Weights of a small mixture-of-experts language model, trained from scratch on English Wikipedia.
Experts: 80 experts in each of 10 layers, 32 squared ReGLU neurons an expert, 6 picks a token, a softmax router.
Training: a variant of SOAP for the experts, 8727 steps.
Below are experts of layer 6 (counted from 0) of a mixture-of-experts language model. Rows are named router (the router's row for the expert), gate (a neuron's input weights, with its number), up (a neuron's input weights, with its number) and show model dimensions 0-95. Each number is 128 + 24 x the weight over its row's rms, rounded and kept within 0 to 255. Numbers have three digits each.
Before each expert's rows: a language model's description of what the expert responds to. This comes from a sample of Wikipedia text that the model never trained on.

# expert 57
Description: Prepositions after nouns
router:098137150123103074143127137156180160132107131140130105150142110107132149097138075107096120157121117121106133147115122140163119146124153081115137062128086143112131153146149133162112161110137086090172133117150135159129119124114112121157091147154152132125166122111113144169119158172119159115
gate0:117141139138119138174098132166128082135151118148126102073107107146143118090167155116130115181129165141119142094150107103110125130151140099111150134089142116147083195121140108105153110148156088105138109118119130136113111130109113159126129149170148115183153127123101131133161152119144128088
up0:124108158119130214149108156132152112111106128122142108106123062140134114121143169096133126117110141128168119078115108108176113102095104127109136123137130117164112169101139130111143114143103075158142152099120167098135114151149138099129128159151131125116122086110114134133148088128164115121
gate1:112132130151127108133127134162161163078129116129140121091152164159101123135129162119139100185169146084135127120144107146179130133176163097140112138131108073120106146132139123107140150147121094145172131164140134104138143099148104139162093144138151165166131152113128110112131118109157138170
up1:107122125118128176133161155129181128105136145114133110175095151089128178147160126122151125145123116147148152110097140116128162159130120133140116132130110121169114106121148133148110172106120117167084079148114126160105107177094095102114145129153127098130143141144140146138100172063126132125
gate2:095059103136088140163103125171153146109122165131090126108175174166110132135136131143100124095162110108125108140156111113147105137132102122176151074133131102135122126145123118105133112109096109130167116126117119131176153120119151160147110134167158165161108118155132105130118112147124154124
up2:113143139123116151112155115108160109141123112135125144099061075090125130105152137130124153126091119134137118113137129115126161131080131171132137153118109130179129147144133084093119111140144165082097098155169144133107164083132113155186128143148129124103067135124149134111131140122127095124
gate3:126084086151124137100139101165133137133135151143139114149101128106131176107076162182115139155108146101136081128095126145165131124123141100102107146117125134133113161149126127138106164129079179141145124135138108100123105133113099119151125148120133140142061136128074133143093083147126138141
up3:121095095151127149093142103160139131132131156134137104153099146109130184119100141188110148162092137107154093143082115145143122127127136101116112138114137134140132166136126109121097158148094188147152123128155117121119130130100090107160114152124143138133059142123082116125111078153140135149
gate4:123140121128154089121090100131153166149142109136069142122104114087122132116139145131138093121144074165110133096089117167134119128167121156172128110110134175104107152123137114134139139145154133139097131157128107144145114140092125130148152148120168099148112107100175098160129171122112117075
up4:122118179150187103116158116106138185111136131155094144114119102130162116078147083123176130129151103148134144109160141128135120128125132129118109146094086131134156140108108138134146122128133103108096101161132090133132134109120109114126085120133101134098108171145124105160134140088091152068
gate5:085156131124146143182190110116135112128135147146175148116109144125120117113132127115126120189116155141105105139181077116109168132145133093189115133114122120115126116127138080134165123122123077109114137100137170126126144131096110102145115108153135127120172108126109099108101153117160125118
up5:118157135127136151180180118136130101150118160142154145146078124147133140105128120118151096147086155124118093107152111114133157121116096105189110133142150154123126094171168089115142126133171131150142153134111174131131131094093128086155141125156117096135147074128152135138118141159117112150
gate6:095142080110096136125127143110143164123127084133164112119118136065131166133133095090087090115162115176141105082165119101138110141141136141094125129160139106124094150170128128130105125116119139167174095094122159132097110106145117091119090107127122126135115102151109129130115150115151108107
up6:138108097129119097162133118108102144126123107098116130102101109104129100152111136138105144113144107119133143098161160128146125140135146161113140147117128131201060186132113132167117146144115096103107109138143108125156099097184116096129077125116159122093119135148113121127180152096130143110
gate7:121189130110118131142065147090141159128180119107111136112151083124130181116117165135143083127153136069160126111104141153163112141142161152171139122130092114128117134113140155150137131155154132138102107152173078164133116123127137114142137104132118137139111166148106150144123140120144108134
up7:093187134124102111145090094114180160135148130110106134125144103096126184108117151150151107115138167102137146116121164106144131150118174143147117101111074110085151118105127110151128132154115145098174123115171114169166120117162147124130151129125121126141104162147153146102153143147128112117
gate8:103134121121148097118069123152142184119136133140055123143142112161127158145085098148137134189084158172129108125099160156121172139112111140088129116158148126144136120160140100146122135106145099117147092145155092120122147139163130145129105128135151140137144127151120149113103139094160113127
up8:115145118131150102112076124143136181108132113136061122158146127153137135141084117173149130194097159173122099119133158144103160138116107136080118113159133125133127111153123091144112156091143119127121091137146091106123140127157139150122110130142132143138143121153139167116088108087163112127
gate9:101115106101122088115105199138150160098110111090115106114120147117120130110124137133098156142130154121096140160135123115132154154112139128135169093140103095094165084140105084112114151139119101116117117129093122143153131164073120128128081135116122139109133150129132112125100210149129135116
up9:142141140158137175134139064099102109140148176194132148134159136132167104147122116118151082140144115155124107116125119156127120097131090141108084153112144162151109160109131146125145104139128163134140132124158131092083138135170127135139152120136140113151108114157138140117151063102107119155
gate10:089090150096105135152107106150130149154134138150130144148140117109142135075141066110118097163145072118095134115127167155158115166129052110111143110091107127168135128119103157170126156126157101101131140118134112117125137123143131128142114140148130095101130114093085135136130122125132155162
up10:108114151124129126139124135138090120132173110119147113122107130135125162101160147113103094159179130143139106163122164144120107147141089120114124100090081124187172167129098136134143117171108172111133143127151139147160150115158133129186135153150171122114106124103128121087127157132105132090
gate11:108154147143131149112160133140124089101109129136042104110120139157098136110099107077103140126088095083149111119163132125126123127124129124137134106093102121127148056130126132117116134151122166092115103144145137094149155127123128142129152175080161142127133125105103132107108131155139132082
up11:154093119098110101150095149134122151159134126132205168128132125099157111146152142172151134135164162189106157161092130127107129130128135137120124142148160130151106185113121124120147124110134084140135163099103128163117110128124142126146119075163098109117116137143140118139143129094105130172
gate12:076111150127106161162143134183112110096146108086134114112147144107146131167105116143136153128079117109133115169110153125125093105153152128146134110173151152137152146175130113087133114087125144125156129103137142108133096136139107117131142163136123106178143098138073139156130151088147148103
up12:124157156134119164174121169135086105113151129136076111132132124113129122170140124085108121157085114127099137085082137138108089094126137097156140119109087129112131149163154134179133097095116109142127124108139117135143142140124156096170111128154112132162125119173157154090149102154137127107
gate13:134107116174134144129098152125132154124139112152133109148136126163129142055147143161150150115112126151154129105131147131116142142105103081113156140110081121112112151118154140106087113147125144115181139129138164180084076140084155162154131145121140106180145119147140130131108151141114093125
up13:088132102081098144127155112136118098115147135114127165116115124096133108111146123139144158090177113135121158164112129131143169149111105142118102122138124092137069084086121111129144123123121131177134105143113140115136102142111095096156133148144141133106092189151132138108136109167105180158
gate14:154158147150126089131110128136178169117112100120119169118132084125100119143113113127118106146066109118145095124090115147155139132131156129109112140113137164131183133085101150125158158096173082099172119102112149134090110116116098132126166115129111151137161158152144129123141127112108159124
up14:156150149149125088134109112143197173122124102124132154116128093149106126138113113126120114147067121124158097121093113145153143134136150126115115150125144164130176127086094150122170153101173095110173129099100130133089103127119090125129168127128116155130151154146165118124149118120108166126
gate15:183125106137141127105113173164104104154117100177150139151128125093155163152111104126124112126136113118151119117109115123137145116116162119132115117132157095122143138181128118135127110122102102108114153117160153158176123111118147110149114153128098104141149164178099095192138102171166146111
up15:148098157076139129149113145110147142124101139121131080101102091147142112130138131138160152143129117136077177101141073119120158163146087084126118125135085156138100142088121098136173145152117132078118130140100125145138149149141168116095140138139121153091137097138169146121141120118135132162
gate16:140116144134169108190066143121133128116074154133138120113121108095106130095067147125113159121167129104114166130107099161115128133174091110138138117166128145092100122140100139160138108110127131116147132143145142098134123129124116148124149126158161129154148151129100107159174147157128153168
up16:106143117104090136068186107143132151143176126133125143131138145160151128149193119144147106130097126152132098121140166079139128109112148127126105130097118115170165135112152115099116148140125122144107157114105103159120120125143161099121085128114087132115115102140157149102082107116116102089
gate17:138101117122123170153107132113134173119132117155167095107128065116197085127120104104073080133143121147139162144093112150138112113141118128147105127132118155160106104125146157127105121146137101123147100101141151091076160122102149123102119112138133141127129134116121127160135130094111161085
up17:124185140134131102114140126148134071136105144126103133139142176148088149146136142135166172124116133107131096111176143090125138151130136129118138127135132120086163158123115088120132131131138155123108172159096095157175110131157117135152123152133165131113125127160149138094115114171135083185
gate18:127149120155078101112120149127125140115099161086117141126145151152124137144129137121111108130103101198114072132150102170148101163109106140146103105141145069121109116123120129167114133124164140142147132139150134104131108091105097110162090127116105166138161134157110125137115101151126189128
up18:133113130082154138139130110103166109151135092167131116142127103101107125125140115117139153148109140070110179118118164086124164078145165124087138157119104179130159135116131140106138117117081126097109129092120115156114163149147134138104157139107150121117095112120159139156137153105105078120
gate19:133118141121132088084103121145167138082120157149121129120132105113155134090142120132132118149111143134119093097119138114147141102072113159097127123103149161117137176123141135101121118174100102092127146148115116107111138110091123125136142094166126146095101160142146182111065156115103145169
up19:132140125137131185168165118099076123191120115127115126139130155165109118168148133133118143117169110124133158154151120137102110153184142109135135129143106083128118095126119117146130135103153159156127107117151143143155123147166144127109112177094133098144149098113115081144175102122134113092
gate20:079095141137119110115156118146105147149148088124119153110090089166110107146129137098106105137130129148111111155129118168135110100123117123128111123152098088154118134162156117151116143088124152150138103101177131084189123171103102120124149140145116137121173140066134161141159131120140101115
up20:080091130135122104115154122145112137148136103114126146121079086173108111148135134108112099129135119155123124150124121162136107099118124125127117143156100103159097129151163131163099145096119157142138097104166123085189122170091106115132154142143135135120180131061137154149163120128135101118
gate21:145076168125085163132106155106169115138117080085136120121127142125115144115119136113072138136111106082160101127123134155131080135130107114146137103161098088191146163142137141152139145112161109120104154098122155116128090137144113130130147125135145156149175169103139147120149128127154140130
up21:097082182158103110150100128104182139127117129104125118120133145095108143120117123084118122150132081101149107114140097131110099154149162136118130138126094085158131154148131137174150152132127099108094171135146109142148103123104120135130163083142162135119191159102145148140158128122138146116
gate22:113109143122124117151123156131185138105132153115132110152156081152139121136139096133126109126161089121139157122151096088157156109113156126163058142145083125148131133142127091158115106132103100140171173120119147117185127141151095113123123099143111147156108118156123163172134127137167131133
up22:140133096131152117100102106140113113099165114121170102137128181097107137134165142107164106109111105151146125112118176145139153150149135059124130131106138148101165099120123111165128158103107162136132072104133134135127133091090123130140144091112104099128122096159116092096156167142135120118
gate23:104147140116127093127124167116169131138122080098160133126077098123113156100179155131125112125095160136116155111109148109151160092105104116132183117101104151136133137115099184128106109116134163156163124153111100132119120137106116089136126116129106155151130090150142117189107100133143142111
up23:144100147112135158132144133103104130108145145165094091096162134139130086145103132117119117092121046144167092135142090146117101134135131131136122143126138076135121100163110154122122120106084080123114099126121164123099145114115152153145095149136168120093090139140131158108160098147145142127
gate24:132088141102124093160116161178100154151154130106096096102107132076122112092150131106111125122151150131128154090092145106096126144124102096142178107098153155153133105149097115119167133152108106123146114151104113141106124168118127104099097135143087115151127130091147127129076133159151144131
up24:126116170131126094172147135164129164159142143136123119130076105067105131156133164138105115152152139131137136072104145125139132117120128111131124118113144112146137088154103091133175149093117112102179104144100137106114093170131115095134138124152103120108106140096167138116096081106142142141
gate25:103111144183093112127105140191146146099099151142156132113151153186149153212113112115121146136157118092109125129123137130141094089142123116148102165112125094126096105178139106156166123123129115129133147117155119127112101120107163147114118129172117138105130123122142110122138116163147149120
up25:168159122097155142127137123061123106155153131109102141141110090087106104041145154134130107129112130158156143118145128126121144160114144144114145112143119153120149158068111152099084121121119130143116120154091116119153142110161086098143136127086135104155148146123122149134131134103114095142
gate26:129137086121136107123117143139159135119171128132140158106131171127085118101157138105089122129136113086139131129076117158168127160117132118075129082132091138132120102135141115131131169107089127110106107168140154126140149120115160157098127162145169089140100123147146147161132124176122094086
up26:130159105134140113101118134134165133129173125139142165113134172118092148111146134097095130143127110093144138123087105135142133155112131118067136101122097133123112102133130128124113162109097134119110087161158165132141154128126155158088131175158167085148114121170156152126151120168119095078
gate27:161103148097098118111119114113109132088132114111122088092083089113124150078131151137134180112120113118158132101158100160129107139148129128138131125100161139184132172155103102124168083110109093140124123127109130109155105078139112133152101157155114152149130119131147160136119150152101152096
up27:136152142121104098144139140133176141113100159117129151133145145132113102116118178132118131184143117147120182114119131118093190117139139143143113119110098136104134121098119124123107116099146095139150144128121141153104140118065128083123112202122149114118110167149186141131133118137107110169
gate28:121124161138142158116128168106128152116129114099106163191151109104092107110145070141123105128157164121104147135112085106141114119115109154132150118160131100161104138119134187165121166133101094145158136150092137156141161147112157115085094122139140144142138153098120158137109100103143121137
up28:123132106109104138086131128134146131100089128133142117085140134155164090133106147169120092111127136133119075125179163134139141145131121126111124114108142178117132078139137097090138144146145149120101152110108145101134141125113141131124167088158142107105118145185150160133102143188130143180
gate29:115148171166132110084115120185174131130109092123118132134140142146103161117146141105098114146121084143146122107100082098133122148125131133136147076125122127104140124176156092148135070113151141157131134132130129138120123102127143145154129132154172190169148114128114149153084138126143110099
up29:128118153182135111124131148124133131136096122189125121188130094135140132155124162144140148083129127129114170094165144114151154132088120115146120198123097136111124120101121139124111125161096140098140115109169111126157128145130125144116127152139178112098115123155199137139132132097130161143
gate30:130061130138138144151101098139172102133145135133101093130100172116112105129098141125125106124102134128124103124119150144137105127102170127152116101127166082149103178147118127164149114099126112151153140158143173147150086056121121133118097113136168156136088131149132154134116137157139114116
up30:093158125101124114126171143115077161127113114122104158150126125110129120119124117130126126149112145123126153124149094090102141112170136084125146132110135171121154082096087126059085157161147123066112135073105123122159162155110101127160133131116100139116137127110132125101146151128114150128
gate31:122145141104103118157127157121168159091135151104104138171075116119125154101130115103099133146110164155098152100113118142118149160141108138159135128154097148137170127085120113110110142110136112110124112145139150141112181138096122140127124143093096192174104140136140133179134112146082152142
up31:128143149109103133160134162128162159086136144112105142151079123122123144102136107112108136140105146153087155103112126138131133160139113150160122114164100164156167133097116117099119127111127114101125114146123150137103181136096124143125130146096101211176104142124136132164119114149077162137

# expert 51
Description: Time and place prepositions
router:094138160126073077127132148162156162134109159151144107136150119103139143106154081105112105143120131126096135149105122152139116163109144081119134068122100121101144151152145138126132157111147091099158126108160105160123114132123127127148083134158134109116173130111108144137113182154113169135
gate0:127104081117090104120100135139098152130168113109136087143140123122140114152130085177137161133137115146151158124141152122144109140142185137163120103099134166151085204168157147141140125139137112145116082088124131131125110107127129154160153157156117149158159132110134145145139107123131140161
up0:141099100134097085125091158141095140127134111128124073159126131122151110148151096133136140134143125128146165110130163135129113132116189126166101104100135155136097191161166150170142122117149101140122079075138135144132108107117132158148158152169114145163150151100140147138145116124121141148
gate1:176137145123109143137134185153153145151152161121114102160143115140145146089158142127107136154127117090079126138151141127172113156101093119126138117113097105159126148129155129183058145088119123114111111128153131128073133119133101110105097162133132102100145095112118101119112132140124163149
up1:115163135138142111142069119098116123119143113137150134101110144140137118141103111151126120089140084147144150098123132146121143195180122080060130143122155148110139106155138137072175115155162128135113136115108101153142148141160149158130127125140151129127104176159127160158132117110106122121
gate2:135144129141119110106129196166144121126135122179144100113136105160124130147136141128099093095105102113143125139085073160133102112150153114109136125123120197160167138102112107132085123108117105129165110141124073143126104109137136103119120141130091110158136170146140120112114123100105137085
up2:139117118103136139148119061080110126136121133083109152145117146097124119112134110142161167151156150142130136118178181112127170137110104157135126120123117064081089117141147144129171128145145144112096148121127184122127153138127113169136132120114176132113123094117118125135157117149146121170
gate3:117096130159126133090134158137163141144123150096115140163133107115153098087141133150123111167151121111137108148115089143126130095108147132209120131146116163153089156094126156068133140145112107121195138115133117139123148123094161098100122114161142119155144119118130148150110104094128093127
up3:124134133115150107154142102141104081098166088161131106122140162124081151142138159105133152098084121151108121103161139121101117160168100114081143134106125107116142101176107092178122121144139155130083102095140132131113106128110118160134118154121136123121117096152113117106117178145135177120
gate4:140098119156117101131136125142168174093132134146138123169159164127110123133142121153146119134165156161082134120186133100134132116146122083152153124099121131131145129126139100146115168147159098098119116141139150158118154080101067162148092124128139140185097150143108141123111168130142113114
up4:105116106113123208119115104136073101144122120113104112110102096131159113109128128130118149109139110126152125133126126139132120111106126148085162090107112121123139136142133203102132066171137139142153171115085130136157148160164181142142146149140109145151102125126139098139146112143113132115
gate5:123183199117128121124119110106102177150101130135159109121136091077097107105132126124117118151098092148111149136122155110133085096090122124156148147125136144113145165114152145152108109108105091120131159117136124150087126172135114137169111118141142125120152145095095130117096158130104178136
up5:161133122124101111110115150091149123125165150109117099121151114101106134149144128106109125162156152130090162141147127174147187108152116121119099123131120190138133154134123092130131139136136122111176125123130143119099141100127151100118149169154119129111167132159122154129119107221128092150
gate6:144095154131149142080112124106131117108139169116148132127141118115155167095126158143108115161098153137095113108105108121141132146109101142129178103145113109148137147162153175098135116120102089088149107200146153129120114110116149142171107095168125124170132128151121129151154120097140132175
up6:138135173120133092174141126112098129152125101136077155196160129132089120169162135110159122130138126127105149153118095100084123106108109145150156137127105146104142108094123122160108099150121123142096159092129122135116153118113143128101127186094151114135144094136130143109141129088121116078
gate7:116101124123103120142138138093165096136145142157176154106130176101159160097109160112126125115093141101135163161140111122110118122097154127078145138166123092150110127128156110074165129095125100130161131148095107099143097139123093143151111108150107156140137147146122162148123154125122104179
up7:129166106133155144124126120160088163131107101104090107131122093156091109165118116135134144158158106150103088107128148119165113111175099148184123105082140160108149147113092127183107138145127149129096120114175146139099168116125166141109152135111134106105143126122135112096131133136128153099
gate8:114148133170146079106160146099113109137113105133171144144133144145151120090126141170118121114145135159116125117156155156130114145110120144147143087066138111132107109136129117103136134120172125122124124137143095118084153126142136111123111097140103135169129139083093138123079187113165148067
up8:127114120093119176140098101164141158134136153121090112116118114104104138158111121087138131143110137097141139137091113103126141107150137113112116164196128159130145149120136136154107112128095128138131137112114156140173103126118113148140150154127155128077124123166168118138176071141081116180
gate9:148112106088136148171080125146141121125124131079136110109154093168139128122113125124191099110120107054153097113110120156135134139172084123153167110171114132156130151143125138094119104132129116154161147187150118132134109111133129101136093109129162123138141117104124108147156142141132104135
up9:139108115078113164162099131111124140138108123078125134108136109131137131128102142114171088133124109069158089154107120145129121141146082107144146109197124102126140146163130140092115097116127100165138157191152145143125091118132137111126095108127130133100131113097110121135180134115127126161
gate10:129119145143130137114126124129147153106038136122172145137151129147115153092110128129143112176125119100078128145133125163138093147073116153140150130169120132142124121145147125142146155108119127075151137101114125148120128134125115115160105146159150074110137081100125108124136138122083188125
up10:131130137124170139090114133156099145133048166108172124133132118148155144099119117132168096151157107106110130133130158140139133133105114167138134126180130097150163120104156097139132157107114112103143095097149128154127118128139131123178106111143179089095143100109135125148113104109106172135
gate11:131145121140113132095114113140072181140173121144145127108159177146128095162153110113125124097146101124113116146110121170099142103112138110077133101144127091139095146125165177149172137099107119161136101120162140136144153120149160131089122147122105121160136145138128141148154125090150137080
up11:157113147088138100181146132090153079141104124078114162167089142136107130082119136167147144139127126119112155076116092133128095125116119125150135159151123167111115138105113110138098152120107150103122123143103087127095129166096092142137136110119154159153151147120166129104087126137109136147
gate12:093078110102146101162162099142115132094098113121147153128085126113112113144160108137108096110116117144123173115144104099122137146086083131159143104177158121114153128117121101133122110140127106113170136113123150102132129130104168151182128127132160103102142101148119099108080171136170121125
up12:104148157108132119149167059098145136119138113168143108130096130110138102120145089091129109138160099116131148131119111130101111132129071133135126101152140126083126131118123066127128144119154144102113168120150149155103112122110155160138103127114170100096105103095107065160103134108139133136
gate13:097126175163107085134094123164084140070134129123154159118102158152135113127105134097131120130083122134136130090133160154132139130083138121100101085105142101128148127169160154133135123139104092133130089169153128129098110136144097098110121158153128141132135157132144152127172138146168165112
up13:131153098080134173134145107111178114182126112148087126096155113109123135114141145148160142121171132120114127179140124084103117133191121132159135173137113144121121143110073095119129127123159163109126171111110141140158129129133153165144126105100132107092111127123150118118110145136089098132
gate14:135109113135144113147142119117163140138105142119099110131173117134117106123160116084121129106104112144113162167129141148162102128078075085114163096103116133146169136114184149117106106114112123079126131145156100152106104121142164102146100151182136115102141118122119113186124141130131143164
up14:153121107123100128120098099133138109149166114120131135132113139145134132104119123136179166172161139157132087122162114123143108175186129131146138174159147144126138147133094154126112146149145105111139135124140117096140128168137095170101134140068115131100089143192140134084130115094115153127
gate15:144143135167143138108082120159112150101113146180127155169134131131148111130166136148066136141151134095136160147109101122142142130080137159103074117118159154072150143123174124114144149146194102135130138116096138111123138093127138140148133117120131154141096146116091096132147128106117112122
up15:127120111114098108144180144111133106160130109083106101074112141139126146152087113113167123126105130151117080111146159121140104141163119081155166139142117115168132120137104124143098108112072135115091129145160122169181119152123118130092143126131127109104143095134172170111116124154134139138
gate16:148107095152149126144134148171155161149171146108135104126148087121133112128143171111148134142146110102122153116078107133090098168098167112113132096134082079146096118123152123130073082126106116109155135168137097102116101113136152122141113144163145159132137112126125112134093156116161112116
up16:143110100166143139148121163169162168152164139118125107124151096118142106139140170101159140150144111112110152097091108132089107155107164102105134108133071089133084129121157115133076090130108109117157131157132106102117086114129138123139104153157136160129142104131131114134104151111174110116
gate17:145146115134132129099128094160189144127136196112106128111149155117148124102126109116131112179147126136151130124146105139120144103115125118128128126179152133133158167124093098143177143142122113116095106151156145144105102081143123148102131137174135153133145061138145163124098156153092115146
up17:134135122116106134111118104168151173126141194115119121109150166122179133125134109126127123152156115138136121115133124124135177108108127132116110132181181137128163141130110096131173138139141091121096089110144152163103105102117130153106148118165110167100146072137143131133095140156097111166
gate18:128090098124163140093076085155147121120165149137153094121104120130142152112126141150145142133098093111147059104155108145141151144144158129103131147123152121152097171163159155098120115126126136146091185143112141138112105143133105097180110103126121160153106098107119131114130150128158126131
up18:129146108132104116161182157110115138111120120142135160107144142147111096121141130119113083156148132124123212145135150098108107105134110155130142122133085124099171130074109103127132124168127089104135073128135141122123155104161120153075163166135142117131163146147102138123137127120118091138
gate19:105106123137149152085112154146123144133105135111115165120131103135100162134160123115130128115101108111129108116112095102123121138129139087151142152106145106115125147121146176148160093148089112142093158112105106124164123134100166156184067091183138152093114102105112155130127175109112134122
up19:155134129139093117167126099119149091123139124120171066123111123136144101114106163143146147135145144148122137147136160130156124106137126150119123133140119161146132107167108084116109177112167126125157094155141155140097108130129096103097175159095079094132115144183133106133115073155130131123
gate20:096120138134106120151096149117125103140156147127130141127131128192121120111130151087147128103148094158142105143193102185138161182089158147155132096186100114152109124140132116080137140112169110147092127119125108108140130149147159123091132127150141135127149132110106146128119156105125123167
up20:110125136136090128160119135110123100145157133124118154113115117203124125111120141095130123107139109151136120144184107183139163187073144148166130107185107109155127112142149106072136137115168094152100121107132119119147121149156165113092133131129140129136134140115113133131115137121144120173
gate21:120087167112131047125156138134122155110097141114062138100121143122118085125115155116094134112151124119090149110142128126153121150149129114138116133106164154087095134111088118149100147126115129120115149165159111157145170137131105137115115132144113111163170126149103169107107158085121130108
up21:115151120139106201130089130146127092137140117140182114155129090140137149106142105151175151140097126150164128141101121143110151116120151128117132145139093109175142098123145148130149107123165124156159093088083149117108087111116140131146148103108137141093097117130141092145145087171125155130
gate22:097165136135102121136148129148123154139106153139111100120099146124111154150112116110120112127105136113079134122124154178149111139142097150083157115124089118123142143169144144114089155085136103125121187125153077159132114167118117161163130131096118104107149088091071121132109147122109127163
up22:155130144172106120136152107125126138143146100121084109062132061114115148127133139127146133159110103117155164177177128134128133131136133105117125120098132113099116106124113125156133116119146112116159080181140141136143157122137110125144134129135162141091130131164113085097120154193126081119
gate23:079152120160077132110103139151138124101147135146110118082130136122115111068098127137098114120123096160127126104095128148109118144121105101117144082150123095134087167141145122079136122121076114164105114133120117124163134116123126149128111095140149107093171157136156181097102116148105111124
up23:141134199134118132167135103113128144114121117128129138124154108149138081037148137155107149110118101148158140114111126118140131153117149128130134089131134082107132124158097129139137131154159152103113143158068116133139117106132115151149132104101107091079106146150107136141089127104099158102
gate24:108149122122131118142112176166146111114141123113066076129129161150150125111092103124123122077170126133171099129121173150084125128101141097106127128153111142141113140134091169126128070148128107139138114124159099171113120116123127156081085141162132102133121126153138123114130139157133161148
up24:095193124146156121132144171132163135121127140069097105130131140165122107117116142134125117093170142141124094136129158160111090135136119109135120107154131149151095147106122113116124099139111137138108125141134088163123105104152092115103087130194167106133138154147175144125123141160111169155
gate25:158114116192112105077152096111147117151106134132131117112142131087082110156116118101110080123141123148091108145125115133164133142146133134065123147147167107132092114112148146140124125120099131134132135101152145111126088168115103173147087133145155126086128102082121102137096099113128140148
up25:097152131070127142184103152140103133103151124128127136144118119163171158094144145138151169142113130098174155116127136115093118121119132117185134110117086142111153146139112110125134115132165125123127120154112111138135171083140141069111164130118112122159127156173130166110162159144121107109
gate26:144130148130096161102142184151142135122135120127164155132093134132149111143138120141123130149151126132136130104112136139152118136084159104118107099152131099115141102105119132157157128107115129152131129135134137134148126120087159116145172162169158182117182159086066152117084143142158182109
up26:123135095121131123137135069118099108136101153097062084115149136105097144125112130082132151120123162120133110164122119114126145117163106143138135136089122152118123138136138145112105127137156125139130133132115121112125132146184094125107095128078090095134079139173165111127192136121101086138
gate27:077120088103176147115122132097100140154068134135118189103120139121135130137125145128135106138084162122163113112094127146149121100140113146168098132148123109129152138132134131154094109135109105156136134093136099109089113127081158068099111094142147121117129158113103137123159114144131108087
up27:078109095102166159106121132102086151154067124159116178111115147139120126119115127143135099147090145115182119136090133125143133123126143138167103122167129114138164130119144148147097102139107112145113133110127122107096106112086151068120124117151150099133132152126100152123161119127149106075
gate28:104110116124158116127103125127143121118150142102129105110105125073191146134137166165096092128122100090132145108130134104162153126130136127154115147134107158142102138097099118177172112119124102131115157123084103150090075146127142096158142131130086149102133139155106073135155112147138156124
up28:149124114103180145127117122121117141115141128125133102110172102154168180150152122158112123126141132109134144145103127127165145138132173158175153127122113161159137107108117116145169153116102087104071165122072083132156165128124114110146117149172170127123123140118127120122110159138161156115
gate29:076101174144144104136142155122141115125139142123149159163097131149138118099107152121116139108113124118175068118132126149144143172100152164159124153126147132123159113132108177086143155132150087137184126130113098105124102122122140119120161143100162105129146128104113127125184170123152158125
up29:188151083117139141099121101146104108124115117108128100109146138110094174170147100121121117144148148127109161142097130103109119102106109094107137127157126124146088131153151069145115097141095148139070120135130148143153166148121113104139114123163105135155118086153114131101082104126102100141
gate30:096182132132080132122110163138093135109153162148160124111083124135143138123115134123139172105142139155144149140156122151158103134144121138116161146111091119088102155156086101138163120094174101109131092129164138122133101118121216139149143113135107126129134119109124117154118130149113151154
up30:087166134134092136139100172139115125090141144135146114107067097151125127131106140118128143084134123148163149126180127149156105147130128151122155138119105124102095151152098093145183115104169101100105069128141134130136094114136196124132159122142131126117138128141124132176119127127127130161
gate31:126141142125156123109124117137129149105121115124127111173092099082094129136155128125153110172162181127179128174117093123106108128154118131136132111136106148150115140132133120106150138154146117145163171120104147148065120094136189092108146112120119136136094128131087085133145134080146142151
up31:115127116132073145144128128101122088111128116149148156088141159178165153140117121092132107119096076139099118089162148156131153124124192120121133158128126119103155118118106149131145120097141141140068107133157127106148125171146076137141113127138160106130169116161161145131116128126135107093